config = dict(
    num_hidden_layers=12,
    hidden_size=160,
    n_experts=40,
    experts_per_token=2,
    d_expert=128,
    d_shared_expert=0,
    hidden_act='swiglu',
    moe_layers=[1, 2, 3, 4, 5, 6, 7, 8, 9, 10, 11],
    router_score='softmax',
    normalize_top_k=False,
    routed_scale=5.35,
    balance_loss=0.000447,
    balance_bias=True,
    router_noise=0.1,
    init_std_router=0.00745,
    lr_router=0.00128,
    vocab_size=9192,
    norm='rmsnorm',
    norm_eps=1e-05,
    tie_word_embeddings=False,
    optimizer='muon_variant',
    learning_rate=0.00528,
    beta1=0.93,
    batch_tokens=[32768, 65536, 131072],
    max_seq_len=1536,
    train_tokens=669500000,
    max_steps=10329,
    dataset='wikipedia_en',
)
Below are experts of layer 6 (counted from 0) of a mixture-of-experts language model. Rows are named router (the router's row for the expert), gate (a neuron's input weights, with its number), up (a neuron's input weights, with its number), down (a neuron's output weights, with its number) and show model dimensions 0-159. Each number is 500 + 25 x the weight over its row's rms, rounded and kept within 0 to 999. Numbers have three digits each.
After each expert's rows: "comes before" lists some tokens at least twice as common just after its tokens as in all text. This comes from a sample of Wikipedia text that the model never trained on. Tokens count by the router's weight.

# expert 18
router:451529537467486474529470478543543489474479505473526472504503490532527505529495470492496482482502515520501462535526500509538512507524474494498485475504491530476514517477539488508499489505504490513512446471540518533478533528494491537486510467508511482496513486536510522469482478499505501480530522486533552520520499477526520475517451540484467526497477498505457500451513533516456434469469504475525518518510519527507527480549473492479534527454483528532466532516479471503468458498511495
gate2:502495473512522495489503527493483484480470484497539494522440511495466495478488473459491512527507524507521499491525539509475554542526509531495525498453516501494463506507543529499492481457465472440489524494484510507501496489509462525514476493517492483511522531522532532503526497528466491533484524517486495504494499524475535504463514435511482485484480477476520473484454537492453423495513542522490528511491505463517479540483494514476506481498504476472450547521502464502510523498555470
up2:479525504485462518475518490461534544531474480496507482474540526503483489513520498502480456498524524465456465471501544516524475488457500523530468538500519507461524500511499452432495493463496522487516524519509540465462509515503538484501502510554499481517474448503504503479481456513463527509466513511501541476453531489513539501492489469519501490513472494496526505488526517493472504456500489516546533486508495478499506545493480544503476457522467483469513515514490505537491506503508559
down2:536471465491484525484519473510457535468500523532529506516472502482495517439495518504531474517476512488567466491491537511516519460498510520535464471468529502493520513511503457515512528488473482483478519523503511489486542536518487471520545494492491491520436534483485498523489561498510527491516548505517496557509466519506480553497506487527496492511501498497490468516473500500474470497480486476496525463498497496542565473510458481490497467511512517514478527469452489533479456509485485
comes before: " the", " a", " his", " this", " their", " its"

# expert 12
router:501514525493511482535504528530501540465491487503511463494493494509503521461491467534541489479532526505497482476509441502502466487537499541480498494534490533469519491515502477513526516503515511540512532496516540464462529480460503510522525514529516523530554510544501451486459508511531477468519539499534535554531521496503487471487452498489497489537475538533506490510520520522471496503519504504544512536487548523476526466555496509477492457463534483516484534531485489506502486503516466
gate2:524548505509518493487461491494509487560493511525535467436520520514515494464490513547448503472490489441475500494455504481511498474510470513469511481477482446521526503491510484495504543525543512490485554482495490497510481520525503496479472488441470554537532516520471495511485514472480462496468513507523510501478526532481479487522515465480493542463476505504489522460516478501502488476517512494507488502500490497557501472491513516508514513487486529446502453488497461490511486523539556
up2:479489483469517532521474500442528491483494511501480501495485483457486450476524497458497505500473480497481478512502499522521511527513509515514523508476534500495482477448499466479457469452482508521478452529462530481516537514493509509528504473517493487448467501486541546467502538489510536511477441433514508475518506504496529505496495501516469459504550481502522506506490540523525501510496495528536490453488528511482511515486468502487536515462484556550469515513485517480459486461505485
down2:508523479467512510540484484459506483497559532544502523488485435497480463524483483484447468497489506483486556509505524484476516463509487498504501515483521467474477494452505482528472524479478511478465505525501498511505545551493504543494522503510448494483466514505544548478516533489499482511453491508520515525494517513482503511508521491539479482502543517505512503492496510513539529496530518503501468441498474501530513520495482493526551482456535534478468453481534513501484496477533456
comes before: " and", " which", " but", " who", " a", " he"

# expert 27
router:487499514483542493481469505490495479527525525522482520494459466506524477498499476434512517473541481481475485530466493483537509534489538473475513482494479526498515537506489506538509446453465476467476484518502504546492502504440541541466503527468501521499506475542508468506506510502523501491506550497538491518500490466501449494457495532469472540484507503483515487471508567529452471512534495497483481499488512528508525524517497480497445484501527533481509522497489467499476534473492476
gate2:517507506490509535519487498525470524478518507555521511450538514494535480465471516481509511488521493516469523516528512523481508529520467486525543498487563526523473511506498546503528471479442514469506481545530506443490506504489535498469543522518513519515494490486531497499506493488475498480504511486485499480514467496516502507483477505534540522457487459529469529536495502460541484535471475451477567507442459502498503489525494531524479469533464530478519479521521522497506519501512496
up2:547556489487497520481516493444521488467494443511480463538496508480502468502540519516486504505524487497530486475463508481519551445510492491470502517493477506476507538489491498478493495525490494519502535505427503510510513482463475489540489473530505492475491537500436519523511486519552495550512476533470520526505530519486478482502488451493438519524497509526493498487546517487501487475506541459509476480523514518479502501511561485531469508514522518532515475529527487485518488515487475
down2:530482505513487476499537518477489455480472489500529500501483519476467498530504484525504497465495515491528514535513508508487529551489511455509484492521501510520534542477519491549494463504537428544476531528525543511466491487496499487497480480493492483463428504498478494498484492491553504568492526506492504454441519503505478492511504501477493498527516520495497532498524516488477512451485539546501493458461466488479498530529498485542494561529513491483476509500502522473495497510451487
comes before: " |", "°", "5", ".5", "4", "6"

# expert 37
router:519501527449531473498502500542520477493473480530524473529508545500484489475498493508503493470529493492481472481464455520521513520531487494498493486524509523480487472508486495507520483510481463503509485507494529531480515502507516501523518475508529495504520508516469523517520537491531460455463496520536489522521453470511463499470428534498482493505542522542461495475479473540464491521532501510552474505438507503511500473456514508496488548469531528470490516517457541505518480504525431
gate2:524519497492529496493516486503501469543488496510555483482506497495472489462492487524475521490451497516494544493494502508459517474518517505499468487511474516497505509491531510481493454536507505514487483465489502491465508510479520513476471518459483526536498500479512504471532491494574503535437503532464472501500473517498467507533495469516515442491510462483518512526504520549536495479510486516544466519505478489491540513434510539482494468523487506474489513500512535514454493529486408
up2:468545487504531526523468517488512492549537482509462498491499481448528514503531524479531529476529471440540470465514467524485498509533486484514509494519471517470509483519509495503485495545473479511473495546490528480509505508515504497515535473516502507503520531467540484515510515502533503541480474489498468494426522485505505487496444502507539504482535492533515487474519500487486504483494514571471527532502531499474450545508450486470515473510482479545500496499445499520484493504472505
down2:493512483493455490480541477513534454458511500497506488484514555494507526475510482491488470495523511509485462480563482505495483493509468498492520553507539510561508507492487532527477491524503463512498528492503524478466514478503491521531498488481454498484427518503489522498497530505460475463532493501512522478502496547497502497519505497529454464468479509466505480501512493465554463534500529477477512483483525480552531484442504520499513552474494517536496533518541512471513494473489537
comes before: "|", "-", "\n", "The", "===", "In"

# expert 24
router:526508512499479497525479496513517522490501513504526562481503483519538489477508454511425487476487468499471471478496492525441498510452494527486507462496469521524523471506465466490526489511525511481496523559510517492477519489475542504480496502523464536503530477499489496522486494549519456478474473527536517507544514550480499495480498499448491517507489514458461505508469516533471449495525512468462504501512533551503490472532509487464459501478506509509467525536498489482470492513472472
gate1:508485501502488500508498510500471502536498496458531503478501488494442480523503494499486472492508513513501485556504545466485463510517500503438527505497497488467491458494494528527477505503504506498528562502485486476555487501534535477478452513495470581482514503459485467472553517507493550506499462523471518517499502541471484497474495479521534489487492549465476483531511530496477460556507523529517496480493470484527487546485518494491483505499487557502481525460518509480500524496536480
up1:560478498494485534495507524463485478505476508529510453493489487464462464505495521495508470551509533502451531501525460492445493501530437488539511496502531551502475514538505504512490476461483495464494544496543504476490503508489501498466485492485510573520505508518539517492536526520509519463485495517484474476531496518521504499515526501527512486502538499515458485527510493541537513480464443536521537498478481498508510532498467537537492515496492507505478546503528550521509490497503520
down1:499485508476471499516527531481448463558519512497502485487474473502474486507502510505484481528500505482502540554494482493450521547504450506479530479515509532505505467493488508509506490460501465444504539515513470450506490476554523476483473500501531573486546509485522527501505509529507512498491479508467476482523490539538477502502538488506557467498501467516465519511494529491505469495516476524468539475470496486531521516495458514517475505472497493493466530464533510508528531461501530
comes before: "\n", " The", " In", " He", " It", " This"

# expert 19
router:495513515486533503516488533497522525500473486480515520526506530507545445471455477516524477522543461493490536486499494477531502514451497534482468511494504537495509531461492473550487576495492501543529498527489520451518496497459477469520512494505484484512528505481481555485546525519473487536508523504496545472489461537513492496553521498491457514499501533499489478499485505533515531510483490488518491490469492501499542533506520500479511470458498540473526497527510548478511531551500487
gate6:476501485519538461501530482527476465490466493461503506484507476513519535538541512503524500466492494536501513533506541535513485496522496455492507506492539522528542480531540573484542515505497469489482532495491512498514472512488523446512524528531545496520527528526491500419477463450499490506487475485511537506496526519513470502559484505470494518523518535530492477492503527545533472475516479460542491517508510471486509490514484527495526468461493497497516495508529526495502528515492487
up6:518500507471503514498516514511496529507477452496475473514530527477495518479464500506537516504532446463480486491501515509495474531524493481543570507526515458512522482502466562523497501483483527506502503506477504511480497468461485506491479488499454505491502527503523500501483521512501451505504555495530526541482488509437488503506515462528490507507458490475473479482479525516498505510487531551458511481537486526537478507550496452464534494508508491527469431514458500465522491543513512
down6:457527512500510481525505516467535457521538497518491527470512450499526441520486481517479486463507529473487512516460485527500552514512520524474467533499466473490490513497522525486467463540508494494514476524536500474462485462538471547481472513484542501495513511503514505479484505546491463477500488512518529470507506475485484421498500508530505495526502474479509513528489489453459517492495551452462511536549513514515541487487509492515516530484483496464524539505532504519513525486500500
comes before: "-", " Born:", " •", " Country:", " Website:", " Coordinates:"

# expert 33
router:507502498499553496492486478520462549467487530480523475516484523510521479492492530487506499478475484484446453473519464465539508527519493535483455482531483486502459463517464485501436513513463490503521501490505516527458512480476533493501495478530450515488513490532486518461508501466519482483479489491503512520490512447495479473520458522468492483514526472523467477468510486539465478454498463504527520472464484508461527494477492497488474483524499494466516553496484491510469436496469480
gate7:514498499521499459491494480539458505512485513520530512509509481482525511512493508529495550523504456520475541525514508499500490465522474469553505436493512509465556514496494496477557500467480462501527512493474553511497545503529437480561481455474471492482504477501512519528513500515500523509530510509480489454526464465507479481480505481527509531557523480482458478470499468490476510502527553516528504491518475473492561490506498487503491471493455500472496480497495471500488480485504496
up7:468484488478509489492506508503483509463472455516494531485525543450466519483549519508491534484497456488519471452530490499501528476469499534485497557535477485482487521470479496563479514532479515513532460529507482538500466466507509486543507542546498528510479490516526500506499519483490494512491485503511509489523513522498458527504491526487496501493414473509514512506494526521504501471481475494489517518531534513485478506531516458542517494488488469539531502582486469500484461502501488
down7:472530539481450491509472501451517517492533508528497504494468534500510508495481521494476493540501496473517453484491521473446505548505493502461505533455496510566472481495511501518496564533490488534514532503518459492497498493468533508500517504501523519507501502479509465481528503498480501505485459499408516511453514529496492527489510491496548495474494471498463547524506511522493485508453459510482505485470498559527484521464483485526533510475536518514538507488501509487538502494489469
comes before: " ", "\n", " 0", " 1", " 2", " 3"

# expert 5
router:499505488517475510505486494442515533549508484513466529507445487509509531533489492502509502472495526486524529500541522487520530505524497532487501483509481512490535469511503505433462517489510478480482545518548437474485521490512439492477478533530538496483491547518460528526472499535466500515517486517463479467467529548484510471472482540530482473483503539487497532498527500471476489473540509514500482469471509515505473472503510514489523502534488442472495512490487485492530510486537522
gate1:498501472513490484498501491447517482516485489482504497507510492471497477478493581518489501525471449549538475468513522530455483502487507454535488534507480478480491494512549515537531505467508510510516495491467505525514516480491535527456531540506473451528513543532531466489476496476533499484525510507509494457515442526539464520487454549534503519465528489470531506475510496497463513493499503491520467460501514464454490554505517501505494499515528523482480495479502491532523509479510506
up1:481480514505521520454504480508513537510524516493459491524500518560483493504496542472498493485449491474484532497519474487497466482527531539511508468489504507502512522489471508491473529473470506502489522510500487528475503472520479518525489485527476523516490504560476498513503471527479502526512514495490525496494557552502529497537477510500491528533465501553498484538492485483491437507491438475476455469509477532518514468467461441495496536469498515533491487523514486428471538516505512
down1:491495547491512521559472543503490517471501479529492495492473507529518565506539444487468473495504510493491476469522485504510475520519436508536506509491505509510530487538487488490477498511575511522500506502488500506520538504521484495537506487492504461515519457489482504486477478485484524453491501539434482484477510486513513489506507486479484537493512491476470500536507484506547489544531553504480492463496488485497489536453494477500582510452504512493496510533475526482478471489481493
comes before: " of", "s", ".", ",", "ing", "s."

# expert 2
router:427496451493529508500527526477494463491510491484517504519495452483470513485473505528512501496503518552545541496503480519467514543504442486482508524523495478503523532551470515498541515483531462494494565504458513523477501523481504520526514521516544487542459472487471526530491492496517455474495522516450485501512546490492481538483499505529496504543514513508522540483509503492482510485504505507482480532504529472505470491524524504460534485521489472470535517487482473482507498541526549
gate2:527517546536510511460488549504492488514526512526511534539528526514469531505475499508531526518521487497496503554479491501497477491488483524503517531485524498491470474505502536502484486456482527430528512481493443564457495517459502537502480500507513553523467495463490509505474537495521469490498477539497514529502520463477507494534522457518489527484488492524512465514499458484526482466524551472482507503535506547486482532493499476468531501498480534479506467492496498556509505507494457
up2:505487472455479523531486482454486487511488483493482492497483521480551448494488514501539534481457493528494505479498509492478525529510506523495472440500510481501485516476533491514475525488534486525499518504498474546492499505501505452517501509524476441492499548513483497516542508505493509513516505500509529495467512508499447452495513520472506515502494502486483567544486465584519491507541490463475517535459506476558516483494514576509473517516502512488488534482530496515494520532502501
down2:498548512522461486500529495498506469480467493512515495555488484500517465497512500497454495504467475487499531486517511512494487513523461477510514501469471487448510526484492527477516457474493507505502516470537489491507521495532487473494518534476518422499510524535509502452532525527506511479471494501484494556498465506504498493540481526432518499445506476504533542538487460499522537482495492476486505520466498523531550502511491473515527518555496471509478459530506501467476529511537543
comes before: " of", " and", " in", " to", " were", " for"

# expert 14
router:477523492466467519536468481521520522472448527512522494524521525532536517514499542455465494450523502495499483516448517480486543531520502513516514511500490487545498512502493467502478498482503513537515467523535510494473550526484504488506521469481527534501532521516545459467468511492493466527509488515536510532478509491462474480498475519495520471517538490529499459501493542555496469547517521448505480495524522510528533515524470518504538502498511561541536500519497504485484486527513492
gate1:508544522461482534499489472538534529492502535512483521520525500518484534544482430491510514546515544492502503517493485488534524478481476490546489499509516494506520471464501559515501508502473490511515506485496467451504502540466498441564462488442521499500524487523514516507492489485472537495524489520475514527512492458480508500484474494510482519490455520543507460472513479498530506520505499530432494484468477491491512501554495487481525541476519495535508510524515500525483506497462525
up1:505522498532480507494493534514504460464507524490483438526494517521504562447480496536512508546492475514464455525528506518506517475522497494488517506503489532479501522460512477498498471468513531506533486495458498492538531568532512534489508517490526489495474544462533491554510478504522535482476522517494467508488475521491523474505483519503500538547540484530472521499498472479495484451519471485517554488486482503530491535465541499529508483522479499524476513493478495478459494470513455
down1:476513511471528465526480512493538516495514465479545526490522493521510478548506521452504526540523487476491477473504509476481492560528478488519531479501509509481472477463481475493469512489528516497484544512524501480493466505468478472528518514513517490493519490532516509464539536504460461452563450494529507475524484458522487533525506538489508511467507551454495495512508504469523501484491501478488497524459539491491505498506491539448483521474476459557498522494514464502498472504525524
comes before: " the", " a", " be", " his", " its", " other"

# expert 11
router:534532505479523540512500480551517447512496521507472478476519516521516490480510509477521533446535512522495541509492514533513514483482489465493507498532437512472483453462467534499542515504462493442488502486520492525465528516488541547520504484498520510506493453491521486485540535513509479500530523540490498503490524489468461476475521491519526534472449534526503466501472504511474457486517485477462479475500526503468511505541525467473480517480518489488475487513485522511469491532544503
gate2:514567470516474475505511493490489457458481458493439523533487518513525493526495512518508508499482478514505505529558512496537512486441506468503541476464515516475507463508496481470489508520485498470486502467503571499511556484521492457511491459499477478517496499522504479518498478493476559448524512474518474465469498489508467475533523514470503520485508540528483481526480502457482508480515494501511518500499530488504507456475499509459471490534572512481519488499527487486536506497500502
up2:551498495489503522474480457553496569504509472491497510465532479498486496523486505509505511528551494470474541514498503527519485520528473505503453492484462523471498484504512509521479487496491481479494506532507486517519505509469478510529470533489491524479494469545448492472465504511496502472500482523491513520540478466514457517489476460520521472507501493467559503472491491481478519513482478521511431510527489495537524536534485486548526523490467515483504529555489488530554550527474498
down2:504519479552514486501483475484504527507509469517510524480485473509523494535487495529501475480488496484464569477507519509575521498547540483521488520467499524493471530497472515508518495501473485441477459488517526532497496520477508475482484532534490540540505496525502499495496542478493525464506479491545471479489507451538533483516530486505477523505529446510536527491495527465475516531479488482506486453501485502493469533480452477501494534509528473503539488467496511485477433477502504
comes before: " |", "/", " m", "-1", ")", ";"

# expert 39
router:497507505500493491510477500524498521499532521498491461495489520487523506491508459507454537489502528503467462486487493503527527539535465511479459447464495456510549495496486488466512537520484526447483530492514517478515505511502504520517517460509528512510499466535509508507553465525517509458486497512473504454529443517473496562465495519503506480455488482452446493495499476507471491469471548483514526496476495494484531542531502492533467483469465518486491500484468518541447515495486517
gate1:503533467484546543523507542488520484532527509494444540499541495523525537502526484495504501498498517506476509497500482504536553527465493497479439495479478544512489536518527529487504498514460513493511491520514488524520478501502530441549514524513514500462542503493517539535503481505521514503513490479489505512464480495512503499468532477518478504477534526485520502513463482478523497490527478533449483513562465427511544511469478485494485509534527515488461515535496523484496497473530527
up1:527490506497492488478507458536490515494469484535503467513475473519497492467532488472519502532508475536521508516482501503557493511511503507508510484497518510493474491473489529501512506513505451509442487524482514528514535507474554527457478486472500483468429515514480437477507495565490497472499487509521542517497503490481498496482492522528467503465535484520521491524528506521501497502465519557492491499447475474465488528473519526476487487545442510532555509459525466471523481487480497
down1:516489456523466502476520542481506502496513510516476496516516522511524493519491506478501494513493495502500473500475484493457518511511477461537497488517512502519531505491481504474471452528489451470484510469471486529536513522554507456528444451523494495504502553483526528472509497506539509497478462496557493483468517497485511554487521503539521518507465524532520502502461435473496525492533501453510492514486531529491506475466475534495465522436500489514536563519515492514488516479479522
comes before: " |", " ", " 1", " Team", " 2", " No."

# expert 8
router:499524499476507475505472505532490501480454495467491506502480511510526512459501486468479442454500467505469507459505429473501503497528470505495505471505476486473474470466469485506495481453492472519516476488519530478477533470479525491479494496518444476471481499515516458463461524496528475479496482521498506508497530482498454462510479533450483485491477503525486476484489498522495471465514488519480495477484495480496515490510486473466477432490509464459514545536479440483506467447476481
gate1:491495483464551497548531501449497500563487510450454492497451475463530481452507497504507580509524482491517504551531491550522514461506511495539504504511495499525510522480515493505513522527518499484529473446514455516521471501492510487558480494502500507471490513503481491501509501518486464511466516507504494510526478519517544483537478472520461492525506517449485449516485510495488459505523503516505511507500495518515521514502496486476556489533521488511484525518480572520509520487507499
up1:514541471523486465495490497509483459518486503463487503507504524548511512490515528521487500483460530492491457510450499469483517505501459539433522496499473502494522454487495559465468530531521505477526488530496512506510477481519529499478489529499495517503539498556472454496442534488521497469478508551496558497503495525498520501524525503505486513492462498492497505488494525511494527493479488464522513506504521456527446453497503496525541525496527536458483508451512515458528484493529480
down1:463508468486476557460509472497526470468511511527480513481467536535504515490534476479493491483501543486465496474533499519509528485517444524476538506468524487501537468506514465485474525521459537471525518509530520488520517500489468522460531482481526467508535502526479494463497503505515526498534496469517567488529532487490489493482474517513547481481458478521470558487482474475490501513481486513531502571490522476515476485515498531476523522487519493470485495501530471460497534497470502
comes before: "\n", " ", " 0", " 1", " —", " 2"

# expert 3
router:482518500518482496532479501455517498518497522480484489469485523513493513519483535504488542513504484483500478515535485512505493470498511475465475489478478471499505503484462510462526452479547477495472543452491467529543476508557475521500471510520511433498436542496517470525469490508493490473474499526460474477489504530525518505472522472493495477469529534460542539491520531494497530474490451541497482475503510475562476501502480498464515507510485496544480490479503464503492506503461544
gate30:527494480530496449487552538490522511484493504464561500503513501524494510519510498480480515478503458472492478503516515501539517479474529477500483470475483438479554530528548446511569514500490478489485504533493476494491485529475515498479474506490536502523457517530501480499491486485563499523516453521524500476459507516471496495517484438542481508489510496521488469513521477483485531477488483458506493490536503513508526508477533476532497528483484463516493527559474519507486489508537518
up30:487501485552484461484520508498548460498500471512490520482542501516445460514470527500546446495498443515516511474474467506519474533449517483471470493516472511545497501543511472490469506467501508481482547464519492476501485497513511546486483486479501470512485439515498468557488454508517533478532499531493484478472547518455500466480496521513533503472481501499517504508520522483477525521518506508512515502505501498504550464498512508478508492472436481478504530468510492534501501507524518
down30:465513480518495566503446430526508483510472530519509508495516498516497493514479489494476515501468486520527533484459485467510511534505503514454485497455473523506467515531496512502468557493476507500535472510493513508468482543511507501548515498548507531507498463514505486466524490490531469464494500526491497520510497465504472504504568512529500471471453506510509549497515530503495501501474449473501492481519563498466502472506516472463498483513516496518511560523469527479459482527513482
comes before: "ing", "ed", "ed.", "s", "er", "es"

# expert 21
router:530516501497514498476492499479530510481475523507558477540548510497525531496543485519507504509518499460476461539510492455482505494500516491525481486490505552468487485527490486515515484522506459558496464423489523521452502519429559488530517517494482489528525486533505510503511503482450491483490461496520554535487504507469523488497477518508474506544483548473471499503524461502483478522529543523535493538484498472480485469508498497528482503512514543501472531506506510504506504491476488
gate30:495491523530487476515545528532521541466493499470463523562490497482519477498483543480497502488491504525512525451444506513503492506518457462483471483454535521461492519507528485520507498523493513510498496536474504470504538509485461467535498514531483478510495474555496523528467489521512504482499511534515500535485518473532526501481491455484467510513496489515456527496442472492504459485483524526500524510526475478500474523495460487464447499548530459508503504466549505495519467503471478
up30:509474534479500486507480491491468534483469473477471516457551563518511533500539464504531509505504495545493497519497467500468501483472501510513500479523493515508500479518552521532495513507492524500494513489495571490507491483485531512502544515508516493508529494491499465462488542497494518531463459522498477510519477548480478506499505541539524473488475474452489499469496525467492546506504474470512495545511533544506520579535497491518526490464481506510479480541448488488498473458500490
down30:499476462534510504499516511518492517497470553519543474482479455536496500535497498470474509523486490531482553485504520541522496505519492529480511474497513489490506562482501483532481465491539489490541483503524473450503482515488525524470484506475480479460520484557497488509482457499474483508540516483512497446496529477466493510532522452465529491480535516492546474496488459499535499496536530491535536471473512474504529515501485464485501492507477427519471516547511489525484511497520489
comes before: "\n", "The", "In", "==", "===", "A"

# expert 0
router:526536522476509479494508481501500521506505491508459496498475511501513483473486491495519520465479484469450476508492523470517492547522472479498537478522482482490519484476523500519494493446469475477511447537499532494461499499463514501485503485432506524479531489491501539454495468495498503555493513505552497528470469536478471537481476543529501529476470474510501535476492481500477443504510510490498527547464534488474487471481526482492483533528543556473475492511507502480493502524495438
gate7:536496514509468537456561534542505549505522505464474470500494524500485533539479496526498533513479514448498499483500527478493510512483512522514469540489488489515471485479522500484507455476476484479497542445496497453475486463508493499498534450489495474515516526522535480475474508521504423489478522532501462481508535491473529457499520514524491512513467490526506519512517504484540505511513512514539531480524513472495501513516478522469496549533501476524486463501476431476488496500473504
up7:474525479529552527531484488510489495453483463510523536515509490531494502491515458494506467485500460532501511518544478554535498467532472465487532489521509478506523542503494505479518502502510460515501469506464495514501508557502489545495522542506484481506483449496494495548505535493473505524499522466491444514499500498471466495464509486464479493491528467488477511518520499560488532456494534504492490523563505494467552498510513513504544463480479493493524534471500511516481456486537492
down7:501485532495533518507510488518507514536527487491519465460519512526445538557442486504533527511504536493508518503522498464481491486517499511466509535485531515490455520494523552514542460471484519479536510547487455512486475486510486483483488490498511500515537514454472502511489489521514557458526455479530506507475499484503498464514496506484495500512502502503467472514478470508525531472450479458448526473486524454517521527498499505507465506483501485477554470534476513502551484525482505
comes before: "7", "9", "3", "2", "8", "6"

# expert 32
router:479504537492489534537488500558541503441451499507506528511520511494553535486486485495523430505517502520523471515499502498499499503501469553525519479506517564482493493468481471519472486508496495535536485505513545514498546480500501472520524508516511494537536497502491559510464486509517499525498494486555532542515530478488497525523482494499515490450483526497484510472505517523513465491505502503526477519507534512483540440519487504489557495476472565503510516490470502496533504523521488
gate2:544496531504453482522504504482514512538470511476489498473508537467529505511491483520500493524466553510484489539513474490515511460521476490509507511524525521467521530493553463504518516483505457542466465522557470503474557506478494532472486510447469497481514490486506501476539531483491490508467458482478537502486475505495494485546495506503518485492499500513458501502491482506509501473484491467517467511510490522547510524536445451490516493494518496450506515505520440543487533536543472
up2:472502506485502558510518456459509482510489483490519546534493475446513498535519512488508480521518509472520487516514492503519446502494498486502476462484507531529473483508497544476475495512464481407481557506490503529523555514536524514516505523513537467512490489495513504474481512483536475532536500511481516487490511484539506488490502513496499505489503492521491490507483566438541515493512533524486484544528485517536484491498501516493498544528544536538475503473456483490525497512512535
down2:457550481477484509475459517509481503493513516521504555493472498544482443467515480503508521461475486479490532453505489496523478519498492466504483474489491457510525524552479514532479516508489531516506531498487506472498487517510536482486470490506521552492500522494505465503470527514470526482550509479500492540505531498474508507526503510463512511544480499482481505505509505491511493494506488527507580457529494502480476543465469507497397517512501536478502511527539507492491494464489528
comes before: " the", " a", " his", " her", " their", " an"

# expert 9
router:442523505534471514500491535509534513458456554519523490526500500532530457508457520519474499491519520503530468516508457484507507525520460502490463507530502494518498533487499489497523484495506472447499511468527523489518517492504468524477508479512544492517493502492545466534477493467484471484516566508480508448481509500504485467520470491462504494533518504540513530504517541525461522501465498550512488496496516489509483540535486498465531463514497544544464492470458455492498512492492524
gate30:513486533497495515520517558508484522488517522533518513499508514505510513540447483459521496541486457506489517502484532504499500532470496487483507486501504480447471558528524491489471476506536502492476492500480512525515524519521532524499495529461558518494528515474490506516509473518443476465479541544494503464486465530518517453523497481513531492501492549474455530474501520481485528532491531491498563504486452479477533500463526492496468487476496526504482480503492515471510492487524429
up30:522491509498498519496493500472501527526528518534485557515514526501531482479559522487532525445522526527519497498504507497508492518520499519482531508529502507520497512504482453485502493499500468466457539529465528517494486486499506477529490495537520571485521511502491531484512509535533447487539447504559527445538511498515497438533477529505517471539494510499474506507468535482466505498498478460505533495496481528499459465495530514499513521511465499490475501483533495546503503506543460
down30:515505507487508490505498495553505461478527487496522448499521495527533493523558496531462459480496500483486487544506512519495453468501513502491470517507463527514529470517514471476534505510457510481460461512467516498486460482502483473512540489535453523516493490486528492518496519473490465507491544459455529518509509506471439545517519491517494497527535535525503492481517516530522467494522508512454437491519538491501485493490511495463543529501489498533515487474504471547473498553496513
comes before: " to", " by", " in", " the", " on", " a"

# expert 23
router:468483444513499508505508535479489506461528493525423506489534489472523521450503515535547445526482468512465524523495477504502503524454486516492494511516464527490469515531490505488527498498508517509501493532516520465481529536485508499520502537527554493503506509458478528529507502501458487483520527495469475464513541528473489488480503490500512508502506526501496527448493535437522458489498512479473516492495484521483488494468524503465539473520537474474491526453489492476502484479540444
gate2:553509525508507481445463507475512513476539517491429480516505493497517528561483513534447483490475488512536477510489496493512539498537522503525541533527560505480517530444505504488477489492507487516524464488522530474489479502505499519479530450502490494571532491554476513503476537511504478509542502501537476477501461478504496512502523553490482537476518501521503525480523529477485523484479541492495494516488484472506493475480480500530457492516517501497508500478470527524501543476498501
up2:541495522500520467499504511523504485512514509519476509498482500479529492512515497470489454481517492489528492514496493513498561453499543488472487506489489496504521455498484505526498491465458520478523512556516516500502494496434528534512480488505506464493485562531522527497489503503510516461474491504456513496436542431496471476484433481536547474503505496522520483483499484487510492527505488495515517468494488508465528443475467505489464519488555483478499477558506520463525504496483475
down2:492506506524514481493450521511484514544458532527502499464496464487469497494507501469481509521531531523543520523491495455473520523533484481498491526463557479521491496544485530494502517524464508504537453522441511501495507542481525525453520498500509518496529492492507478489449529477504561475536468489481463490511504461476499503499531494507511471486505471454511439501504483487503481539498505442518492514532480486512494497498496514524468525495508522479521562461495515519481547505469516
comes before: ",", ".", " in", " of", " and", ")"

# expert 26
router:499508532478473500490470477565474519487465521480455505498535545522525560474514485519499485482509484509473492531514483526499529503503482499527489466532474519482500482504475445517514511500457478526464477483507512518469524537464526485531514508529488548508507517527530488518499517471543510463491523506541542525527483493472424482493481510536489508489496543530510503482524449521474478476513511485509467514509528471478467500536513500472492489513494528480510551553474503498521504483488460
gate7:523510482519462510533518543444485477481510519488482466470484500470495483440468503464548493523515512477497545489525537515513542490583484523483504474501541492488481533498477498504514479509483483484524492518496517480521464492471467504518467533493505472507493517497500487495496482484469486523487469507472505505481511485514470496491476526536513450507518506468488546529520493509536490469471525493525467512451560506509491545498473463522531506518517536452495497503463539470471487454524499
up7:465554482512513470508482482470518490501532485501551503537475504547521484503491491521496522532497480512507460515519542469513488522457492439513450486510520512520474478478540521472488496534491508469492462501546482515478463489483532484482480507550530497499495502503514507480527497528493472486538558483501511500507505481546568478455502502500512499529499499489466457528497484462497496492496489522508502481515528525483486482539468487512516463493507457552489471497479461510560485509546496
down7:502474508522513505523496508491509526521502442524529497469491493502477483509481480531529441510512472456523520495470460514487511515555506493479507483511505521525511469506516529420504564505510504526530470514489502482480541480516445456517514482513505493511499490487512527457495481509526509500532484485508511479525519421497562535516491520537508505452477519507534515503529502494487501513495463488510474508454501513541515528494473503527516487500473487516495482527473534478477462453516458
comes before: " |", ";", ")", " –", " /", "^{"